python train.py --hidden_size=128 --d_shared_expert=128 --moe_layers=[0, 1, 2, 3, 4, 5, 6, 7, 8, 9] --balance_bias=false --router_noise=0.1 --lr_router=0.0009 --norm="layernorm" --max_steps=5452
Below are experts of layer 2 (counted from 0) of a mixture-of-experts language model. Rows are named gate (a neuron's input weights, with its number), up (a neuron's input weights, with its number) and show model dimensions 0-127. Each number is 200 + 20 x the weight over its row's rms, rounded and kept within 0 to 999.
Before each expert's rows: a language model's description of what the expert responds to. This comes from a sample of Wikipedia text that the model never trained on.

# expert 17
It responds to: Words, names and name endings just before a comma, pipe or full stop in lists and tables, such as equipment, Verve, Brian.
gate0,216,199,236,224,241,174,222,193,205,178,180,200,201,187,223,227,186,200,208,238,237,213,180,187,218,238,193,202,155,193,204,221,183,224,192,187,210,178,199,223,199,185,208,186,171,194,218,217,225,197,208,168,194,165,241,178,194,204,172,195,177,207,166,209,171,219,194,179,253,177,216,185,210,208,213,196,208,190,196,181,192,195,204,225,181,190,160,237,188,189,180,195,213,229,183,213,200,170,233,204,208,217,177,191,210,197,139,213,197,185,183,192,203,199,209,176,208,205,213,210,206,215,230,189,225,210,207,209
up0,212,219,205,209,194,199,217,190,209,225,190,191,215,237,190,174,197,168,216,206,134,184,205,218,173,197,202,185,201,209,189,169,215,176,164,169,203,216,211,230,217,200,237,230,198,218,220,218,200,214,175,176,196,221,175,172,195,207,183,214,185,180,216,195,225,223,181,180,226,182,216,163,166,207,195,188,199,234,211,184,200,175,176,233,212,164,170,211,248,203,212,169,234,211,213,170,194,193,224,221,210,234,192,207,206,179,193,192,194,198,219,176,211,200,221,197,195,175,187,199,216,181,215,211,196,172,222,194

# expert 39
It responds to: Inner subword pieces of long Latin-derived words, before suffixes like -ation, -ed, -ence, such as incomp-et-ence, sim-il-arly, acc-red-itation.
gate0,182,233,207,186,188,197,207,224,205,197,223,184,161,203,180,170,179,165,222,189,198,176,190,205,219,240,170,169,210,232,240,170,202,197,197,219,200,198,198,188,227,195,201,215,211,186,215,189,206,209,243,218,181,217,203,217,179,188,211,218,209,175,242,174,202,211,170,178,203,179,218,245,193,160,202,167,191,217,205,181,225,202,195,184,193,216,191,194,199,227,190,228,255,189,212,163,226,184,206,166,189,188,176,208,195,211,226,187,210,209,216,227,203,204,223,182,211,184,177,188,220,206,206,219,188,180,170,210
up0,186,208,162,226,215,180,186,225,200,209,193,151,224,188,221,183,196,206,209,186,227,186,223,239,180,202,174,202,186,193,171,159,227,222,225,199,218,206,217,210,245,187,165,175,163,197,217,191,183,223,226,222,227,208,169,205,157,235,197,173,214,201,191,211,202,195,187,214,213,211,166,193,221,209,189,200,222,220,212,212,193,193,173,208,184,193,212,175,196,168,212,181,206,239,199,183,199,185,211,216,221,233,179,205,212,226,183,180,193,195,220,184,205,178,201,241,209,177,182,224,215,184,186,202,163,195,181,203

# expert 15
It responds to: Word pieces inside non-English proper names, especially Nordic, Hungarian or Spanish names in lists and sports tables, such as Hø-d-d, Ö in Örebro, Mih-k-el.
gate0,188,193,184,184,210,212,166,196,227,207,205,183,194,195,191,203,172,221,186,180,214,245,180,221,227,180,204,189,189,202,212,186,202,196,220,191,176,191,190,181,224,181,203,221,205,225,188,201,195,204,194,190,166,184,207,197,210,218,173,215,218,207,249,205,260,191,189,189,231,211,203,152,217,194,210,222,180,172,222,197,186,194,188,201,185,216,151,196,222,206,189,150,184,188,224,206,183,228,205,200,211,186,214,205,197,218,199,204,211,192,215,230,239,215,219,181,192,224,174,181,166,199,171,229,238,222,174,238
up0,184,206,222,211,202,185,212,190,216,230,170,160,195,184,230,204,194,197,183,219,217,221,209,190,177,213,172,215,164,177,210,185,225,186,217,207,225,187,174,217,216,212,214,149,195,202,175,160,217,207,186,193,190,192,221,178,231,178,190,199,218,249,203,212,178,190,210,200,217,224,223,207,190,225,193,211,221,179,186,194,185,185,152,196,225,199,185,206,194,214,203,198,186,237,178,172,173,206,189,186,175,202,214,240,191,203,211,215,160,147,203,184,234,248,202,215,216,207,211,197,178,204,218,188,214,218,206,199

# expert 19
It responds to: Cells in Wikipedia tables, mostly column headers and numbers in sports and election tables, such as Result, W, D, Apps, Preceded.
gate0,207,216,164,216,169,196,186,197,195,249,192,243,194,179,199,217,217,192,212,184,181,192,199,224,226,172,183,215,198,219,182,188,201,212,235,223,184,190,198,196,208,165,176,191,181,205,202,180,211,216,175,184,199,190,190,208,191,194,195,186,203,194,199,213,183,238,201,199,255,206,194,219,216,236,218,212,214,193,171,203,191,207,199,195,221,216,231,219,188,206,179,173,232,207,152,212,168,199,160,211,209,176,164,202,203,196,206,163,229,202,161,195,223,188,203,157,195,255,189,173,188,186,208,198,205,215,200,219
up0,185,176,209,193,199,172,220,232,208,200,207,215,192,199,218,199,234,223,195,187,232,221,186,156,173,177,199,205,219,193,182,172,230,188,169,206,158,213,206,175,224,174,180,191,162,214,208,176,190,180,206,190,186,209,197,219,226,188,205,206,189,207,188,234,202,207,207,213,175,211,195,217,230,221,213,201,186,193,212,195,228,221,205,175,188,210,205,191,188,196,175,195,178,206,131,183,201,198,186,180,211,213,238,193,206,187,195,221,196,199,205,223,208,219,158,185,179,184,213,175,200,237,190,193,260,225,241,203

# expert 6
It responds to: Commas after the day in month-day-year dates and after clauses or places, plus month names, e.g. August 31, 1949; Palace, Vienna.
gate0,170,181,169,183,198,224,170,180,240,206,150,232,175,201,193,194,206,176,210,220,212,228,184,209,208,168,183,196,203,202,172,192,189,240,201,194,207,202,209,204,213,217,190,199,216,214,205,213,216,224,210,225,189,196,204,177,201,199,177,210,171,199,196,191,224,213,217,167,166,166,192,244,206,198,233,208,247,226,223,165,175,227,204,182,183,192,227,212,201,195,190,223,209,212,213,216,206,172,186,225,194,180,192,163,199,162,192,195,203,211,208,212,220,180,215,190,201,217,210,179,190,203,255,172,180,165,209,205
up0,183,215,165,164,232,217,186,183,185,207,182,209,210,237,202,185,204,200,260,208,169,223,200,201,188,197,207,216,203,208,195,180,221,221,172,170,189,204,201,181,212,239,207,216,214,203,180,198,221,240,170,186,178,231,187,187,162,199,194,199,199,164,248,219,171,184,215,209,175,200,206,214,201,199,199,225,222,182,211,191,208,197,185,192,204,188,204,201,213,243,181,186,166,188,217,182,223,169,143,213,208,226,187,182,212,188,200,208,197,203,181,216,224,213,189,214,178,224,178,231,186,174,224,206,211,179,194,217

# expert 33
It responds to: Final pieces of proper names and place names, such as ford, son, ville, burg, on in Wimbledon, ter in Leicester.
gate0,187,213,169,236,233,206,196,194,168,237,205,223,176,173,189,186,225,189,181,184,196,198,197,212,176,226,173,209,210,191,163,172,182,207,245,172,196,195,231,186,207,217,196,180,206,213,215,189,207,231,213,224,250,189,209,186,217,241,207,198,189,190,202,179,187,224,184,213,171,231,207,201,207,198,183,162,171,239,199,185,219,218,214,195,203,176,189,179,210,194,225,204,219,213,218,215,217,191,188,228,216,184,197,204,175,158,202,218,179,195,178,220,198,229,164,184,167,186,200,225,175,173,222,211,208,211,188,209
up0,207,190,214,213,217,191,176,203,213,198,162,191,215,188,191,182,187,216,175,200,176,219,190,178,205,214,186,212,197,213,236,212,180,176,188,223,222,218,167,183,193,214,172,173,232,219,180,239,191,196,199,190,168,236,230,202,207,171,201,170,235,210,211,242,194,165,208,221,193,216,170,180,185,182,256,216,196,195,201,224,201,203,170,182,227,155,189,211,204,201,187,187,194,202,199,204,181,215,218,188,201,199,183,220,248,196,216,197,189,182,202,215,177,160,216,212,226,190,174,210,241,201,196,195,199,162,222,205

# expert 16
It responds to: Subject pronouns he, it, she, they, there, plus short mid-word pieces like he in whether and rheumatoid.
gate0,180,187,177,221,182,190,209,212,213,192,239,235,212,218,204,205,210,204,233,151,190,200,192,161,217,169,225,218,218,180,159,180,184,212,184,223,218,239,182,191,199,183,198,249,191,223,208,195,194,181,174,218,202,189,225,209,228,204,214,203,175,197,188,186,217,193,188,200,236,213,200,213,206,184,181,211,178,185,210,192,210,230,206,202,179,227,191,212,179,172,190,229,188,188,207,163,219,229,210,228,210,174,213,207,239,221,208,181,176,166,215,218,234,186,204,173,213,217,206,219,211,199,154,205,190,197,190,168
up0,177,196,215,210,216,227,249,159,179,189,162,200,183,202,230,202,214,220,193,196,185,199,192,188,217,187,236,233,215,179,223,201,169,204,210,198,215,191,233,191,216,203,231,173,244,195,213,182,202,177,228,201,216,206,234,231,204,168,217,216,177,168,217,220,218,211,211,214,180,192,203,201,158,187,193,240,216,188,203,190,185,187,162,211,200,175,195,198,189,213,221,167,184,182,193,183,242,211,238,205,181,209,201,196,210,186,213,200,184,169,185,181,208,184,198,213,219,181,203,202,197,190,241,198,205,208,176,156

# expert 22
It responds to: Hyphen bullets and field labels starting infobox lines, e.g. taxonomy boxes (Phylum, Class) and Born, Coordinates, Website.
gate0,218,212,211,208,190,217,189,240,218,235,198,188,217,217,181,191,165,204,207,199,181,221,209,194,192,229,185,156,179,208,236,217,167,208,215,179,172,184,222,216,191,173,205,197,216,233,168,219,193,203,197,217,205,193,168,177,200,206,196,219,208,233,236,210,201,181,207,191,191,208,230,223,225,168,224,236,237,162,200,198,222,184,229,184,197,170,181,209,163,189,227,184,205,188,182,194,192,164,188,204,199,179,185,201,205,195,167,208,163,194,176,215,192,205,213,188,192,228,199,170,200,202,182,209,157,179,221,227
up0,200,187,204,181,172,250,209,211,164,215,171,199,181,199,211,225,244,223,179,200,193,185,190,198,215,197,188,215,202,172,225,176,198,200,185,193,194,198,219,195,186,165,231,225,199,212,179,244,194,203,178,157,173,168,220,222,179,207,234,224,220,201,208,208,232,204,199,188,188,197,251,182,168,192,216,180,210,197,209,214,204,211,196,165,174,204,212,197,177,211,228,206,199,161,207,206,225,196,180,230,188,214,232,199,207,180,211,192,162,203,200,212,204,201,193,227,204,208,197,200,184,158,232,188,172,173,228,184

# expert 38
It responds to: Pipes, commas and numbers between cells in statistics or results tables and lists, e.g. 58.05 |, 6.4%, October 12.
gate0,224,216,185,217,224,179,172,220,184,171,198,198,233,208,183,216,197,211,178,206,176,241,188,205,215,216,200,164,220,203,196,167,193,183,180,204,199,222,193,205,181,198,186,180,181,246,205,239,211,201,204,161,158,220,183,207,190,220,205,184,216,201,197,214,221,203,237,204,215,211,210,189,213,190,192,210,198,204,192,232,181,202,169,203,192,183,198,181,168,171,213,191,224,176,194,238,210,237,223,218,189,240,179,220,217,230,167,212,183,204,220,168,223,179,193,170,228,227,205,166,184,183,203,219,212,168,181,196
up0,167,183,200,220,176,179,199,200,218,220,230,194,215,223,167,183,217,194,211,201,201,179,224,230,230,211,203,185,182,194,218,185,201,187,230,173,247,199,212,219,214,211,191,206,207,213,222,203,211,210,202,200,208,184,228,186,148,194,158,201,214,201,204,199,184,205,196,186,185,201,201,153,168,174,191,186,222,208,183,253,205,185,160,211,180,181,241,190,213,177,228,183,221,196,185,190,202,210,184,189,209,243,242,182,217,155,174,177,195,224,178,233,191,218,226,198,193,204,206,193,198,203,202,195,198,214,172,196

# expert 7
It responds to: Single-letter tokens that begin a word or initial, often after a line break, dash or parenthesis, such as R in Release, M, C.
gate0,225,189,205,197,209,231,188,195,180,194,189,212,193,158,180,204,213,191,196,219,221,229,180,196,211,220,190,191,145,229,201,208,200,223,214,177,173,204,226,214,194,180,224,222,258,211,222,214,213,166,179,196,175,201,174,205,168,197,179,184,168,179,206,222,228,184,204,195,191,200,181,183,162,239,216,200,201,177,195,195,243,174,215,211,191,167,199,205,199,172,211,213,162,167,195,221,229,179,179,174,215,194,198,218,197,203,189,195,197,213,197,216,245,191,184,181,225,210,178,182,197,210,238,188,196,205,227,204
up0,221,224,216,192,186,170,186,189,211,212,194,179,189,190,173,176,154,189,179,206,198,225,205,199,202,196,200,181,191,204,220,216,169,198,193,180,206,199,159,192,233,178,234,192,225,225,179,258,210,210,217,206,199,192,200,214,148,223,195,184,212,188,207,184,176,232,165,221,206,175,185,180,189,212,217,163,204,222,175,183,227,188,223,228,183,187,211,193,225,183,177,201,198,184,151,231,209,184,194,219,220,222,197,205,202,173,224,237,218,201,223,246,199,202,189,207,203,212,219,180,188,203,214,202,189,179,218,215

# expert 4
It responds to: Word pieces inside proper names, mostly surnames and foreign names, right after an initial capital piece, such as Ben-ch-made, Mac-ch-io, Al-ice.
gate0,218,205,205,197,197,167,241,202,248,164,200,174,190,212,166,198,211,183,226,224,186,223,205,219,228,167,153,189,181,225,194,228,194,178,189,198,210,194,165,206,196,201,200,171,158,189,195,235,196,218,203,175,237,212,179,206,181,206,199,153,226,199,181,192,204,191,209,210,202,218,201,233,202,204,202,176,207,222,240,198,207,165,169,184,188,192,219,186,236,214,208,194,218,168,205,198,215,181,191,152,219,174,193,184,223,199,195,197,235,207,205,206,197,205,202,172,220,209,219,173,194,211,187,210,228,184,205,205
up0,206,173,201,210,211,200,189,177,172,174,210,243,161,185,180,190,193,218,179,231,206,230,213,223,207,183,204,204,196,214,197,180,177,198,231,192,212,217,237,207,205,199,219,203,194,223,189,222,193,193,195,213,173,208,172,178,149,200,195,175,180,220,222,202,209,185,191,209,218,199,164,218,208,244,197,251,187,219,211,183,221,215,201,162,203,177,209,180,221,207,231,132,204,182,222,198,197,245,174,208,225,179,201,183,206,215,178,209,200,189,236,197,208,189,178,213,197,179,180,184,190,199,207,204,169,211,198,213

# expert 14
It responds to: Opening letters or consonant clusters of a word split into pieces, often after a hyphen or prefix, e.g. long-lived, subgroup, ensure.
gate0,209,176,199,174,216,219,166,245,227,228,216,173,200,196,204,229,205,185,178,210,193,198,189,214,202,162,203,199,191,232,180,197,226,168,175,222,196,204,205,200,199,199,173,190,212,171,214,197,226,195,189,219,184,170,194,188,204,200,192,188,174,185,185,203,166,164,215,205,173,197,200,219,197,197,220,182,190,223,194,193,187,221,211,197,232,181,205,224,186,190,194,223,254,178,202,175,203,205,194,194,205,240,145,160,217,213,192,225,228,191,184,206,188,189,231,230,237,200,220,195,239,216,181,209,192,208,199,243
up0,176,206,201,206,241,207,175,238,244,206,235,184,208,211,218,200,169,179,182,190,223,223,220,170,217,267,199,194,234,185,184,226,213,229,197,214,204,213,168,185,218,215,183,212,192,207,179,204,188,219,189,192,218,233,203,220,203,191,188,172,223,179,159,207,196,189,216,216,208,208,198,176,227,220,197,187,215,216,202,162,169,207,205,213,182,181,193,222,183,202,195,189,206,195,184,184,217,151,202,189,206,203,166,197,187,169,219,213,165,183,199,208,191,203,210,206,188,157,210,211,206,150,199,220,216,196,208,206

# expert 5
It responds to: Rare or unusual word beginnings and symbols in tables, etymologies and foreign text, such as prop in propitious, Qual in Qualcomm, section signs.
gate0,206,189,184,213,188,156,224,193,184,218,177,200,172,178,193,216,194,187,203,176,177,214,217,160,192,205,224,200,160,197,175,220,201,212,201,218,216,202,184,248,193,217,159,193,174,228,228,184,222,207,215,215,182,199,220,206,200,217,204,149,164,202,195,195,182,174,217,179,198,221,236,189,182,192,201,182,201,229,231,190,194,197,219,203,226,215,175,171,198,200,209,241,204,170,207,189,238,175,196,199,182,222,205,198,199,172,201,178,232,206,240,239,224,203,189,198,196,221,207,200,190,229,220,187,200,158,207,203
up0,185,210,198,200,181,197,194,189,204,190,207,219,197,192,239,198,225,182,222,211,194,199,208,222,218,226,197,187,184,240,190,210,195,215,194,186,204,226,222,176,173,179,204,182,215,199,176,222,223,207,199,200,179,204,209,163,197,188,232,190,200,176,202,235,224,212,171,193,220,233,192,243,198,156,171,196,186,175,229,186,219,160,233,183,194,181,180,199,176,211,189,255,208,160,227,172,194,215,186,193,225,193,190,186,189,198,156,184,208,233,189,170,213,210,209,213,163,200,196,225,189,205,190,194,182,197,239,226

# expert 10
It responds to: Noun heads and word-final suffixes after determiners, plus hyphens inside compounds, e.g. full-length, re-elected, role, film, explosion.
gate0,182,189,190,220,192,192,209,227,221,184,174,180,203,182,211,201,223,193,233,216,205,251,175,214,208,270,207,221,197,212,194,196,208,196,192,218,180,208,196,183,207,178,219,190,186,207,201,169,204,204,219,196,179,230,203,179,211,210,156,159,187,217,191,234,218,174,160,212,203,204,222,167,186,210,196,203,172,200,196,183,198,192,206,215,215,212,205,239,210,170,152,183,225,222,174,211,159,230,206,209,211,201,197,172,183,194,205,191,221,188,217,181,182,191,199,226,223,208,187,204,217,207,212,182,248,224,176,199
up0,175,219,167,188,197,251,233,197,192,215,204,194,188,200,193,213,201,187,186,217,206,207,177,212,211,213,191,184,212,197,190,195,197,208,145,157,185,173,224,217,204,188,230,170,199,206,177,204,207,202,226,206,209,204,236,201,213,186,226,208,203,169,230,163,201,145,210,212,209,219,182,242,172,201,200,190,187,218,259,207,223,202,190,216,221,190,223,198,185,201,169,163,189,204,201,177,187,194,191,177,179,199,232,229,194,193,202,203,214,192,246,197,190,187,189,215,212,211,211,179,211,219,201,225,209,182,159,186

# expert 18
It responds to: First pieces of names, foreign words and list items after pipes, commas or semicolons, e.g. jiwn, Debian, tribe, bass guitar.
gate0,189,212,197,165,210,190,206,230,228,193,200,182,200,183,216,211,197,165,191,188,203,203,163,222,209,193,187,207,206,165,204,176,204,193,199,242,180,197,206,191,225,162,234,192,208,161,198,166,219,229,180,216,177,188,217,222,204,243,225,214,229,187,219,173,224,190,179,189,233,209,242,162,184,158,193,230,215,209,254,175,194,191,199,196,159,212,173,191,198,182,223,200,212,187,211,214,200,189,216,234,172,198,201,211,193,186,228,197,205,184,224,227,221,177,211,185,186,197,215,194,197,183,216,195,184,186,203,194
up0,165,200,226,200,196,185,222,224,223,190,181,205,175,217,227,166,211,222,192,183,217,194,228,213,186,215,201,228,184,218,232,188,165,182,216,167,173,188,164,222,198,187,171,228,202,185,159,166,204,216,224,194,230,216,189,202,205,179,192,231,200,173,206,183,194,231,205,207,226,224,229,233,188,221,190,218,188,173,191,210,202,223,213,210,183,220,189,198,148,208,186,215,187,206,195,224,206,188,232,171,202,177,195,197,189,165,185,194,209,230,196,202,171,194,227,171,204,210,200,198,229,188,197,223,169,169,224,214

# expert 8
It responds to: Wikipedia section heading words and markup, table separators and census terms, such as Career, History, population, ==, %.
gate0,224,188,206,218,167,199,186,183,211,205,182,236,175,194,209,168,201,194,216,215,169,172,233,202,221,210,207,196,229,200,210,214,181,245,225,174,204,212,188,197,253,214,169,197,184,214,182,214,237,206,159,188,182,235,176,196,213,182,220,174,179,216,193,240,193,214,173,192,194,246,208,230,204,190,223,198,211,206,190,211,157,204,203,250,192,196,209,201,190,190,213,202,212,194,206,192,183,182,194,218,201,194,160,171,223,185,193,186,230,170,215,194,204,181,203,191,185,176,221,188,205,198,198,173,191,173,176,228
up0,212,240,191,176,172,183,211,186,244,224,198,209,229,191,196,201,207,160,217,236,213,207,203,253,213,207,210,232,185,214,223,204,159,191,210,193,206,196,186,223,180,186,218,204,156,185,182,175,192,204,174,240,211,221,201,200,248,216,172,186,206,200,205,251,177,220,216,205,195,225,207,190,195,188,193,214,202,199,179,198,191,186,196,169,219,188,192,219,219,207,188,193,214,219,191,191,210,218,160,186,200,179,215,183,227,191,211,186,208,169,214,198,202,207,227,159,177,206,190,214,213,206,200,224,158,161,192,193

# expert 37
It responds to: Capital-letter pieces inside acronyms and model names (VLS, JOGL, Xbox 360), LaTeX braces and underscores, and opening brackets before birth years.
gate0,207,201,222,225,186,167,219,180,206,184,202,187,199,200,182,181,188,195,208,191,194,160,207,203,214,218,190,185,203,179,200,181,212,186,169,195,243,211,171,223,207,218,224,212,189,233,199,219,215,213,214,169,206,176,200,226,187,205,188,150,228,194,198,183,221,204,142,207,182,210,221,172,195,218,170,187,240,199,225,222,190,212,201,250,171,205,209,185,209,209,164,195,242,197,208,208,232,170,176,193,244,206,179,213,199,214,209,203,231,213,201,203,173,206,182,204,209,221,193,219,221,169,189,228,178,189,189,218
up0,206,203,209,225,185,198,202,211,249,219,216,175,185,195,198,195,225,209,214,176,194,185,212,182,193,199,237,212,183,208,180,191,167,181,186,189,214,192,182,211,197,209,179,180,242,211,204,227,189,200,191,190,201,184,212,200,198,213,192,212,206,191,194,194,176,221,220,198,191,264,176,229,221,230,188,186,212,196,202,207,225,177,200,202,179,225,198,222,133,185,193,211,205,218,223,229,165,190,163,189,170,189,224,234,208,199,202,194,231,204,167,212,221,185,167,152,211,187,187,198,187,176,195,199,195,194,204,148